config.toml
n_experts = 96
experts_per_token = 3
moe_layers = [1, 2, 3, 4, 5, 6, 7]
normalize_top_k = false
max_seq_len = 2048
dataset = "wikipedia_en"
Below are experts of layer 3 (counted from 0) of a mixture-of-experts language model. Rows are named router (the router's row for the expert) and show model dimensions 0-159. Each number is 128 + 32 x the weight over its row's rms, rounded and kept within 0 to 255.
After each expert's rows: "comes after" lists some tokens at least twice as common just before its tokens as in all text; "comes before" lists some tokens at least twice as common just after its tokens as in all text. This comes from a sample of Wikipedia text that the model never trained on. Tokens count by the router's weight.

# expert 41
router [126 101 175 138  56 115 111 182 161  78 135 206  79 191 140 111 110 122 150 102 123 139  48 112 130 169  84  99 108 101 180 102 192 135 139 148  95 102 156 107 125 131  79 152 129 139 152 153 135  94 110 123 129  91 129  93 134 143 106 136 103 146 133 176 165 138 131 163  70 132 116 131 192 128 104 146  90 142 119  73 172 148 108 156 115  94 172 140 134 149 111 174 117 156 121 113 120  87 121 142 134 100  93 142 139  68 214  80 127 167 181 162 116 171 106 102 122 121  33 144 109 107 106 188 134 102 122 166  96 128 118 163 158 121 153 128 124 103 154  73 175  82 131 103 120 134 125 120 145 184 145 194 143 172 101 105 156  90 116 162]
comes after: "1", "0", "2", "9", " B", " mon"
comes before: "4", "5", "1", "2", "3", "6"

# expert 92
router [164  78 147 118 122 141 100 127 157  88 159 143  56 211 180  78 115 164 161  71 179 129 167 156 100 142 122  95 123 102 123 156 145 124 141 155  91  99 144 129 143  77  82 122 164 142 104 157 188  91 152 124 160 105 156  85 153 141 124  95 145  97 110  87 138 100  78 152 204  84  65  99 170 113 103 156 115 115 151  98 138  57 126  71 177 159 131 128 102 125 128 139 111 167 114 122 133 164 170 135 148  87 128 137 131 151 147  94 115 127  83 121 137 125 120  98 150 128 153 142 156 181  91 203 107  99 191 117  91 122 138 167 164 154 110 177 140  73 185 110 138 170 141  84 120 107  81  96 169 109 132 169 100 200 132 145 150 134 142 123]
comes after: "0", "2", "9", " El", "re", " Am"
comes before: "0", ",", "5", "°", "o", "3"

# expert 8
router [133 100 114 147  96  93 198 144 166 106 153 178  88 182 184 101 151 177 195 112 105 172  65  96  49  84 128 156 126 159 118 119 131 137 137 211  88  96 121 120 195 110 100 129  80 112 120 117  97 172 120 110 108 128 126 112 117 134  96  72 174 119 147 125 158 154 162 111 123  88 166 106 173 134  74 139 106 154  94  66 151 105 108 134 105 169 139 121 100 136 173 145 123 140 106 147 118 153 194 124 147 107 163 142 139 131 156  87 121 133 108 156 100 188 135 124 146 130  92 117 138 194 129 182 154 132 135 141  60 140 103 135  77 161 112 115  89 107 131 135 148 164 135  78 101 104  87  77 170 142 164 129  85 186 141 132 125 128 110  54]
comes after: " ", " (", "-", " I", "I", " N"
comes before: "9", "st", "/", "TA", "A", "I"

# expert 95
router [107 118 120  96  88  83 131 165 155  93 154 181  87 192 189 117 130 136 119  87 156 148 105 153 123 137  75 138 109 128 147 120 162 161 172 134 146 133  97 134 169 122 142 159 110 125 130 112 140  86 151 115 105  99 148  48 126 117  69 170 186 114 136 168 179 102 160 121  95 151 129 142 154 123 105 159 142 174 206  35 121 114  86  95 163 143 148 164 121 130 117  91 106 182 136 108 159  83 150 143 123 112  81 142 112 157 103 104  99  55  74 239 118 138 202 147 154 122 133  89 131 105 102 165  79 152 120 109  97 119 122 110 137 157  94 134 131 112 131 125 125 162 139 115 166  67  55 138 133  91 111 163 113 124  98 145 140  92 147 108]
comes after: "4", "3", "6", "7", "%", "5"
comes before: " |", "%", ".", "–", "year", " household"

# expert 87
router [139  98 145  85  75 140 131 157 128 121 139 168  51  81 189  88 122 149 190  81 154 147 106 168 135 174 106 122 106 120 125 150 108 115 123 142 148  40 134 113 133 118 170 124  91  95 113 103 122 114 132 130 153  65 115 159 111 164  91 136 123 108 144 114 118 132 145  90  96 141 120 144 183 156  77 128 146 169 138  76 168 159  60 106  98 107 131 209 149 106 158 127 104 138  95 158 111 120 208  97 124 137  92 161 120 181  94 104  93 129 139 181 123 192 170  94 180 133 137 139 102 179 103 161 104 107 180 106 103  39 113 155 118 129 136 128 174 125 152 159  84 112 113 117  72  63 127  91 140 151 142 136 129 155  90 156 151 154  93 116]
comes after: "′", "°", "2", "0", "3", "5"
comes before: "″", "\n", "′", "°", ")", " ("

# expert 36
router [147 131  72 114  48 132 162 136 112 110 126 138 159 193 150 171 134 133  77  91 118 157 111 124 128 148 158  73 139  66 106 125 155 128 128 144 158 125 210  84 143 135 110 100 129 128 102 139 210 125 126 102 100 172 128  62 119 141 130 118 147  70 182 162 152 155 103 183 150 150 150 147 159 103 135 125  71 100 161 104 125  98  81 111  90  72 107 152 182 112 105 127  94 125 153 115  96 105 112 177 149 126 122 138 120 163  86  98 156  81 143 130 151 141  70  90 154 150  52  74 164 180  70 126 147 178 147 133 126 139 136 140 142 115 186 150  98 163 135 100 132 192 116 163 163 133 114 146 103 153 134 208 157 176  99 126 141 108 162 131]
comes after: "\n", " |", ".", ")", "==", " ="
comes before: "|", "-", "\n", "==", "The", "==="

# expert 71
router [169 154  63 110 108 117 135  85 133  30 117 185  91 138 179 115 186 168 155  89 162 138  75 158 122 159  79  99  87 100 132 193 121 139 109 168 126 139 112  43  96 163 113 196 104 106  75 123 131 100 142  87 116 106 131 131 150 153  70 148 177 112 152 119 179 149 116 133 121 167 155 100 107 111  72 123 109 124 162 161 102 113  67  96 137 175 149 171  92 140 130 118 110 106  67 172 122 170 146 121 132 127 128 184 118 175 154 111 128 158 138 190 153 161 127 109 164 112 114 127 130 188 107 184 113 137 151 118  99 113 112 169 163 120 172 118 142 140 121 109 170 174 101 138 100  97  87 128 122 104 111 149 136 160 122 142 189  81  94 150]
comes after: "0", ")", "3", "5", "4", "1"
comes before: " ", "\n", "-", " −", " +", "s"

# expert 61
router [160  95  59 141  94  75 215 117 150 142 140 151  72 237 194 112 110 124 101  56 162 138 110 146 150 126 101  74  51  97 131 115 129 128 105 119 109  98 105 118 185  97 118 148  66 134  94 101 138  63 155 124  73 110  93 105 107 113 107 129 131 149 132 109 120 137 134 155 116 136 135 121 125  88  88 128  97 135 150 142  75  89 102 171 179 179 156 140 138 137 116 144  69 178 109 130  70 102 219 175 156 123 123 158 135 157 141  96 136 139 164 180 113 166 149  72  98 113 115 114 127 158  89 150 140 123 155 172 127  55 102 164 114 166 134 117 125 129 127 109 145 107 155  95 162 142 124 133 153 154 139 114  79 124 150 138 122 124 116 100]
comes after: " the", " a", " to", " and", " b", " was"
comes before: "al", "ing", "ed", "s", "at", " of"

# expert 42
router [158 119  50 120  79  60 115  97  76 135 153 158 133 192 116  52 101 143 163  97 138 160 131 174 128  78  76 120  38  96 105 180 134 163 187 151 143  97 141  68 138 125 127 139 129  99  91 124 108 125 145 136 162 165 114 139  62  99  79  97 172 113 146 135 123 139 123 147 123  88 138 101 151 115 117 152 120 133 148  77 138 175 108 136 166 139 134 119 150 170 115  98  80 146  91 167 157 157 108 131 153 144 119 182 135 151 227 109 112 105 143 161 161 161 156 177 146 111  74 102 134 137  71 155 104 165 149 192  95  68 131 160  92 136 175 116 104 139 134 153 179 156 137  99 141 125 100 121  88  89 104 123 148 145 115 116 151  93 113 112]
comes after: "4", "3", "5", "6", "7", "8"
comes before: " ", " and", " which", " but", " the", " he"

# expert 67
router [134  70 118 111 104 150 182 154 133  85 185 151  63 156 170 105 130 107 165 100 169 147 109 145 160 113 100  70  82 102 167 149 130 169 111 179 128  94 129 114 163 143  77 113 161 183 151 118 161 108 152 147  61  84 110  85  90 134 140 154 154 109 194 104 150 139  74 150 151  97 125 140 160 159 143 115 152 149 135 107 135 132 127 137 156 148 132 105 145  80 122 108 118 115 130 171  98 115 173  99 156 168 132 161 163 156 168  94  74 123 157 152 184 176 129 117 184 160  68  96 133 160  81 179 123  97 125 144  97  91 121 131 122 208 144 180 136  98  61  99 126 155 140 112 115  96 110 116 132 117  83 146  47 182  67 132 145 105 152 119]
comes after: "1", "0", "9", " ", "6", "8"
comes before: "6", "7", "8", "°", "9", "5"

# expert 83
router [129 104 109 173 148 108 134 179 189 111 134 144 101 111 142  95 106 215 166  68 143 117 113 200 173 156  71 120  40 106 135 175  93 183 129 154  96  99  85 139 168 139 159 110  99 120  92 164 118 100  85 145 101 108 147 128  75 166 130 128 183  94 114  88 113 136 137 104 174  88 147 141 164 170 113 179 168 153 156  85 165  48 118 131 166 129 110  95  95 125 142 102 133 164  86 102 129 153 180 123 143 186 112 135 115 141 136 138 135 133  68 156 108 136  93 114 162 100  94 136 125 113 128 179 157  96 147 141 108 120 128 164 153 161 109 126 132 165 117 138 110 193 153 133 137  90  58 132 111 118 103  89  95 179  79 147 163  96 124  85]
comes after: "\n", " %", " Votes", ")", " Party", " Candidate"
comes before: " ", "\n", " by", " %", " to", " Votes"

# expert 76
router [163 100 113  92 102 111 162 148 130  91 193 156  89 138 147 114 143 135 163 109 112 155 116 166 141 171  42 107 108 102 134 133  94 110 131  97  93 123 124  90 149 105  77 147  55  99 114  98 141 149  83 113  88 127 166 151 115 108  76 116 180  88 175 118 132 114 129 133  66  51 178 108 115 128  24 141 140 157 126 115 131 112  87 133 149 124 131 133 109 162 119 141  62 143  88 125 151 108 209 148 172 166 144 167 113 171 173  94 176 122  86 138 127 133 132 136 182 124 108 122 122 160 108 116 144 131 123 138 118 107  88 144 111 130 122  48 129 108 147 124 163 107 203 171 114  73  88 101  76 141 117 171 121 161 115 168 138  73  97 103]
comes after: " ", "-", " (", "2", "|", " m"
comes before: "0", "2", "9", "ap", "hyl", "ore"

# expert 13
router [178 141 100 153 172 107 185 198 191 123 131 170  95 137 205 164  90 153 202  84 125 157 118 212 102 169  58  78 118 106 136 172 139 142 139 143 124  58  99  92 139 108 147 195  74  61 152 124 113  98 152  90 125 171 130 140  96 169 131 128 140 144 156  95 160 129 133 107 100 134 166 153 167 115  66 144 126 118 177 145 128 155  71 108 170 153 116 175 140 137 105 114  79 157 134 147 145 122 163 128 137 141 104 139 113 151  87 107 103 154 114 163 172 165 139 116 154 120 130 145  99 148  89 117 134 130 183 130  95 139 133 120 137 151 142 112 123 105  90  99  99 136 143 116 104 105  78  84 123 118 102 130 100 161  66 133 188  57 144  93]
comes after: "\n", "|", "-", ":", ")", "\""
comes before: "2", "1", " R", " Total", "|", " •"

# expert 18
router [135  65 112 129 119  71 178 158 126  99 194 159  86 205 209 101 139 172 153 105 129 171 175 133 141 139 106 141  67 167 137 125 103 154 104 153 121  66 107 151 126 135 107 104  91 124 143 125 119 114 135 115 109 117 111  75  88 136 122 113 164 153 164  85 143 110 124  83  77 163 150  84 146 142  99 156 114 130 190 109  65 110 102 125 128 121 127 180 108 119 129  86  98  77  93 172 174 112 178 150 184  76 120 170 101 188 171  98 137 106 127 143 102 223 115 140 112  77  97 129  94 167 106 153  88 149 184 120 126  93 146 141 145 146 131  88  95  84 123 131 115  89 152 149 120  86  74 112 127 102 123 107  85 159 126  96 133 103 114 155]
comes after: " C", ";", " |", "'", " N", " c"
comes before: "A", "R", "C", "N", "S", "s"

# expert 27
router [ 97 106 113  81 124 101 138 182 155  80 145 206  89 154 171  95 167 147 150 120 141 188 151  82 125 153 132  39 134 106 154 165 132 153 135 110  88 139 165 133 176 105 149 145  83 135 111 116 155 154 150 147  85 101 127 129 115 180 115 103 145  88 157 164 198  96 111 139 155  98 106  96 141 178  80 192  71 165 147 105 121  63 134 122 184  77 139 132 128 107 137 110 122 135  91 113  99 166 205 108 146 137 130 192 154 185 165 120 185 100  98 162 161 181 111 114 163 133 132 144 104 143 107 155 150 149 176 149 135  91  75  80 109 124 143  72 143 158 101  91 138 133 139 121 112 117 114 111  89  89 103 160  76 182 127 152 126 122 153 143]
comes after: " ", "1", "–", " (", "-", " re"
comes before: " |", "0", "–", ".", ",", "th"

# expert 9
router [146  66 108 137  71 114 112 174 142  52 160 164  88 190 163 127  95 138 161  77 146 216  95 180 172 115  80 169 140 102 110 133 132 157  94 130 125 150  79  75 156 151 120 152 107 134 143 150 146 132 126  93 118 153 124 112 180 119 103 132 173 123 151 110 191 116  74 157  87 130 181  92 110  90  90 170 121 185 136 161 166  92  91 112 163  85 156 157 131  92 105  93 130 179  96 159 164 152 173 169 166 157 131 118 149 122 172 100  77 112 147 170 153 153 162  89 165 112 124 111 114 154 124 115 138 104 134 109  85 129  87 142 125 138 180  46 172  95  83 135 153 171 137 112 110 141 120 127 119 128 138 157 135 150 154 137 157 107  57 129]
comes after: "2", "\n", "|", " October", " May", " August"
comes before: "1", "2", "0", " Born", "present", " Website"

# expert 24
router [205 104  87 129 108 169 172 133 117  71 131 138  49 168 125  98 115 125 169  86 126 182  96 169  76 146  92 156 150  76 107 156  84 140 142 149 133  74 119  95 141 132 118 151  47 136 160 124  99  71 168 123  90  82 115 130 112 142 123  50 140  92 189 154 164 143 143 122 111 125 177 143 180 113  77 100  93 141 183 102 112  80 118 175 101 113 171 147  67 135 160 138 122  89 128 120 137 190 138 142 165 156 101 168 127 121 186 112  90  99 153 116 155 151 105  64 161  89  80  91 125 136 155 143 107 128 117 150 100  83  97 141 113 116 126 167 148 115 150 184 114 129  84 128 134 162 103 118 110 159  87 170 123 148  91 132  88 140 101 137]
comes after: " ", " (", "–", "ed", " able", " used"
comes before: "9", "8", "0", " be", "7", "5"

# expert 65
router [148 145 113 122  74 103 208 142 134  65  67 191  55 153 156 111 122 122 150  45 190 154  89 142 124 161 116 105  64 137 148 117 157 120 148 107  80  82 103 141 160  93 167 129 120  96 141 115 108 102 125 109 126 126 122 100 115 131  64 129 129 122 136 132 136 110 117 131 140 163 137 119 120 152 112 154 102 108 195 128 142 136 125 127 148 113 137 142 130 121 175 110  84 140 117 129 123 122 184 161 112 104  88 182  99 178  88  74 117 140 136 204 146 142 144 117 135 167 106 117 100 155  90 132  99  96 148 152 133  99 133 226 157 147 151  87 167 107 106 156 108 100 104 117 122 163  59  69 153 121  69 195 137 135  92 183 161  74 148  93]
comes after: " the", "0", " a", " m", "5", "6"
comes before: " |", " of", ")", ".", " (", "^{"

# expert 70
router [118 117 108 151  76 114 125 126 134  87 162 211  95 164 149  96 117 177  96  88 177 144 107 134 157 133 118 106 112  59 179 133 115  68 169 171 115  91 102  68 132 153  94  80 102 125 115 132 158  86 117 147 135  81 110 161  87 185  92 165 152 130 176  99 106 116 103 169  73 149 106 149 144 130  76 143 172 186 182 112 129 115  42 140 144 143 154 138 138 107 149 160 128 129 100 120 113 115 108 170 102 162 144 138 100 145 136  98 120 141 153 156 106 178  93 132 111 126 111 135  44 150 132 140 164  94 151 135  37 117  81 192 119 156 128 144 116 136 130  87 175 102 131 150 141 140  82 121  94 123  89 171 129 142 103 169 107  67  96  84]
comes after: " ", " g", "0", "3", "4", " p"
comes before: " ", "\n", " +", " −", "er", "ing"

# expert 0
router [132  92  77 131 144 131 203 125 185 123 221 202 110 123 148 136 145 157 138 128 143 119  86 148 136 133  91 101 105 142 129 135 159 127  64 179  54  94 131 121 107  86 134  72  83 120 117 118 177  85 121 192 131 121 158 142 132 100 129 117 157 132 139 132 186 132  67 121  87 112 188  96 114 135  81 143 139 139 151 102 173  92  59 118 140 151 154 198 135 117 134 152 109 171  96 108 173 130 128 148 141 124  85 186 122 170 151 106  57 137 136 236 170 163 151 118 138  93 113 145 106 149 111  97 127  65 135 136  83  95  82 173 132 136 147 113 154 167 109 149 115 139 138 136 166 109  97 115 145 129 110 147  99 161 148 141 151 137  86 119]
comes after: ".", ",", " that", " where", " when", "W"
comes before: " was", " is", " also", " had", " has", " are"

# expert 91
router [167  69 141 177 123 131 121 140 109  60 187 162  58 166 167 108  83 115 163 122 171 155 134 203 184 117  52  84  87 123 114 149 152 175 106  83 100 117  82  90 131 135  90 112 117 159 115 150 127 159 137  99 128 106 107  92 154 194 116 154 122 105 164 110 125 134 155  98 122 110 118 158 109 174  59 146 111 161 129 122  93 118 134 149 143 129 180 120  83 125 147 125  83 115 103 121 124 159 161 122 118 155 132 151 110 209 166  63 106 155 129 157 112 175  94 130 135  67 123 136 125 141 164 140 155  92 147 143 100 126  89 144 121 194 185 136 119 145 113  60 159 168 164 128 153 130  46 145 151  86  97 161 106 145 117 128 159 102  96  93]
comes after: "\n", " ", " —;", "1", "==", " also"
comes before: "9", "0", "1", " —;", "See", "S"

# expert 63
router [147  96 104 114 114  94 135 202  98 107 166 130  55 128 211 156 149 197 155  58 183 147 139 172 159 135  88  92  91 116  99 131  96 117 138 170 176 141 140  94 157  98 156 118 106  93  90 129 154 120 170  78 123  72 125 124 148 149 137 127 159 163 108 122 123 122 102  93 110 135 169 118 146 142  96 194 140 177 177 159 183  76 119 104  91 144 130 217 163  93 161 158 107 128 114 172  88 166 157 110 173 151 100 213 142 119 145 124  99 135 114 121 145 192 129 117  84 101  50 147  79 121 124 172 132  84 151 142  73 130 112 164 131 164  84 112 154 133 149 129 149 127 116 144 155 125  81 140  94 107 118 138 117 144 125 148 134 128 123 106]
comes after: " |", "|", ":", ";", " in", " he"
comes before: "1", "2", " |", "3", "0", "4"

# expert 86
router [155 107 187 120  87 150 129 127 154 111 143 178  87 166 188 124 110 122 167  73 158 177 113 135  81 139 114 114 118 139 138 175 116 162 151 186 136 173 102  79 165 116 150 146 128 117 125 113 123  70 116 154 132 127 100 128 128 109  94 124 206 117 182 139 136 175 139 161 111  93 156 113 122 159  58 141  79 125 154 105 142 124 134 134 105 116 192 177 114 150 177 106 114 139  67  86 102 130 180 121 148 123  64 187 109 165 153 129 157 153 116 141 152 149  75 112 118 110  94  63 124 170 119 187 118 133 164 139  25  84  93 143 121 119 150  96 159 116  95 108  94 203 158  86  81 147 103  98  99 124 146 143 147 173  80 120 125 101 146 145]
comes after: "–", "1", " ", "2", "h", "ab"
comes before: " |", "–", ",", ")", ";", " ("

# expert 84
router [124  89 157 107 118  72 200 200 115  76 215 176  97 141 211 116  89 163 133 124 116 193 144 108 159 146  90 118 118  88 130 175 107 174 141 140 118 122 123 115 113 142 130  95 132 122 169 130 121 104 102 122 103 122  78 150 130 128 106 128 155 172 154 178 165  65 141 118 100 129  96 146 127 130  43 174 103 167 134 144 129  85  81 144 159 140 171 168 134  85  99 140  48 144  57 156 113 118 156 141 166 181 136 159  96 194 137  72 161 143 127 134 170 155 133 146 146 143  82 129 105  75  88 129 152 135 136 106  81 144 119 124 138 114 166 126 148 155 141 179 144 172 130 125 135 129  92  98 184 101 162 155 131 124 121 148 140  95  96 164]
comes after: " f", " F", " sp", " |", "|", " h"
comes before: " |", "y", "es", " of", "ion", "ing"